config.toml
router_score = "sigmoid"
routed_scale = 1.0
router_bias = true
init = "uniform"
lr = 0.000628
schedule = "wsd"
Below are experts of layer 2 (counted from 0) of a mixture-of-experts language model. Rows are named router (the router's row for the expert) and show model dimensions 0-111. Each number is 500 + 40 x the weight over its row's rms, rounded and kept within 0 to 999. Numbers have three digits each.
After each expert's rows: a language model's description of what the expert responds to; "comes after" lists some tokens at least twice as common just before its tokens as in all text. This comes from a sample of Wikipedia text that the model never trained on. Tokens count by the router's weight.

# expert 14
router:520450428505441483454491508492501480559518499484532518506529449529453444436440460503452549425490548467539461450541483460487520479490482490547476526481541443595579473457434498466464548457432456488561478434497423544504441504513502420513452546569526469521480461499422484508541466547524548515436512480426507483500552521483485511513542525612
Column headers and cells in sports and election tables, such as Home, Tier, Candidate, Votes, plus digits inside tables.
comes after: " |", "1", ";", " to", ":", "6"

# expert 50
router:499468453505514465525502551567490550516530527530452476418437444478545529474448489505453527529559566451457497389523483532483549527550533540485483472501537488534561437427490436530535511471474470509547513433442516538557531486595577435494492507552487500485507492539488467475440464438477559526468519486504517476502499466490519424549529521489
Single capitals or short capitalized first pieces that begin names and abbreviations, such as R in RUS, S-op-ron, St, Ch, Sw.
comes after: " S", " (", "S", " \"", " ", " s"

# expert 10
router:478521520467441510493547498459489577468470495535543495484535527517513522431483450536470540534517549463503472477529511485512460474545668444508496469467498465524484517514474453473464464525538430510541480433474537463541475471563498498546510460492509500513520494559497502409514503492486591537520477513438455443483530459494468490575408602530
Odd consonant word pieces like k, z, th, š in foreign names, and pipes, units or digits after numbers in tables, such as kg, lb.
comes after: "3", "7", "8", "6", "1", "2"

# expert 24
router:472537481487456555511555534450553522470526536483497473482493486500501483483453474522484576454512520489542542450524470465518471484479564459495447517473566487440503531484499496529464474547495396496566448418522519591546522474479479468526491511444457521553472494531466473463506519495483487449492446581510556454509529464542490518573486605529
Last digits of numbers in election and statistics tables, plus pipes, semicolons and en dashes after numbers, such as 3,48-9, 27,11-7.
comes after: "9", "0", "8", "1", "7", "6"

# expert 62
router:468505485516490420455499531549479526479559515484535540540488417471506509465480524494522523505488558459476497423558453467457453563479541480494457474455575540525469467547510460519471480508497431442482499375467511486545484505523478390542466502462531469476485459528447533438505471529594546469502499500430563504521489532498472491507479561539
Pipe characters and separators that open table rows or follow Charts headings, like | Chart, and semicolons in results lists.
comes after: " |\n", "\n", "\n\n", ")", "===\n\n", "==\n\n"

# expert 2
router:530539488514503510495464473507538511513550498504480532532529457525536498470438416491522548511535550450484505487532430539492471424485534504579524464568539522570533511472541477491466504573555506468519457381522505532535452476533480479538470519539504492462508458500457485438464504463511524511517419500515621456494523473446456505532532582521
Country, state, city and nationality words such as USA, California, Indian, plus month names, often in lists or table cells.
comes after: " |", ",", " in", " the", " of", ":"

# expert 5
router:484493497486444529519437540498548535482515474425558531509534455527521470506516422551469573441550532425533512446501419506477481500508588564486545482425588524505493511502545450553524528515516449472501434457478547558511491432493577444492441507476542499487534458516429503458480500556493523509466504472496535509500578478506555509441481500546
Closing quotation marks and parentheses after song or film titles in discography lists, plus dashes and music words like vocals, bass.
comes after: " |", ")", "\"", ",", "),", " –"

# expert 32
router:483469502500508513504442560481527521508495454465537566494541467515551495482461429482562503519502535530493539414548484528488446508472599510516490417482547456510543467465478429490474448552422477509485506462467498551529498467526520480476533528535535541481518433498445457473364476540482520492512539510497480500460488449501418465476457532567
Coordinate symbols like ″N, °W, ft, mi, and word beginnings or names after p or a table bar, like p-sy-chedelic, Boxing.
comes after: " P", " p", "-", " the", "5", "|"

# expert 23
router:472528545499445454430502505470468525536527481543561448466429434506561525405536468444545555507501570468478515476522495515498443529455499518489439560511578485543502424524476439532427502527479413454589443375433507564526453509505509472522477436476513517455496511524508461422484490472505515461470520469532552487493481476484450511524488514523
Pipes and header words in sports and election tables and minor-planet lists, such as Result, Pts, GD, ±%, and row dividers.
comes after: " ", "R", "|", "–", " Candidate", " ("

# expert 56
router:487471484512433587501519473492574472431518544510493517490539498462474519478454490518508528552499550393514523455518487534520468481490578479562456493448564486506475487510525479525508443498538446499485547415462516620502498474449482459550432503453478499515457473551523453435504524459499482477487460523516552441534541418469484523543473625540
Later digits of four-digit years and other numbers after earlier digits, like 19-7-0, 19-8-9, 201-7.
comes after: "0", "9", "8", "1", "2", "5"

# expert 58
router:536547482511484485504523458561516552517541495484511488538549454515491464513493457470521567446544637446438483418515483490524463461503546501498526499456548492540509537471426455499446493514545429466459454335523478607524456448558517485551486504550504518498503460494509488429487528538556488544519547466492556468487483436496506580527574553457
Colons ending infobox field labels such as Type:, Born:, Formation:, plus following spaces and digits in tables and lists.
comes after: " |", ";", " Born", "%", " (", " Genus"

# expert 52
router:479535428466427551487496547497544562534522532557502508464581510522517497483478469500530561478469540426542449441544523514510496493457518521470513518516511468498565410441464457520430462594457446504566439419448476538529486463544526494487438545512524514495499429531434503453425568451528514482465527506484466501452595511495488511557523571553
First words or pieces of place and personal names in lists and tables, such as Mount, Port, Santa, West, Park‑ersburg, plus coordinate symbols like °W.
comes after: " |", ",", ":", ";", " and", " of"

# expert 41
router:525448464488455576522580475409554523460503554496484538513508504538540502466439406518478543490472534439546426451534420483453498477471593468578473532461558486506478492496505521515512465492541486502508494418477490579513469528487482520510474489466462493580413485559550483458512488492487561491480456522473569432504562445467446492608491564575
Middle and final digits of multi-digit numbers, plus units after numbers such as century, kg, cm, °.
comes after: "0", "9", "1", "2", "8", "6"

# expert 12
router:471506514476433546488485517440533584514517457522443510433530498477542457431437492528492533413511538427490578412479470506472467458464581502529516469555556522481522508506488460510460467517452447477460453473495472559521437436528554499491492483486410444479539459502471482473472535512502595538504521495461515456480539451498576441533496565506
Head nouns or adjectives right after a, the, an or a possessive, such as a change, own uniform, largest, ability.
comes after: " a", " the", "'s", " A", " an", " The"

# expert 11
router:511532393473470536500553508493466529517543472548590500474544421521520516459441483551539528465519563430525495453496442531507475498518518504500480446491564443529552465477441502480419440561508468413512504467478500540510456428594486511542425524503483475486495468517540473467473504525529561480497435516494580440489530468461412519533632564510
Common English first names and other name starts in running prose, such as John, David, Robert, also sentence-initial She.
comes after: ",", ".", " |", ":", " by", " and"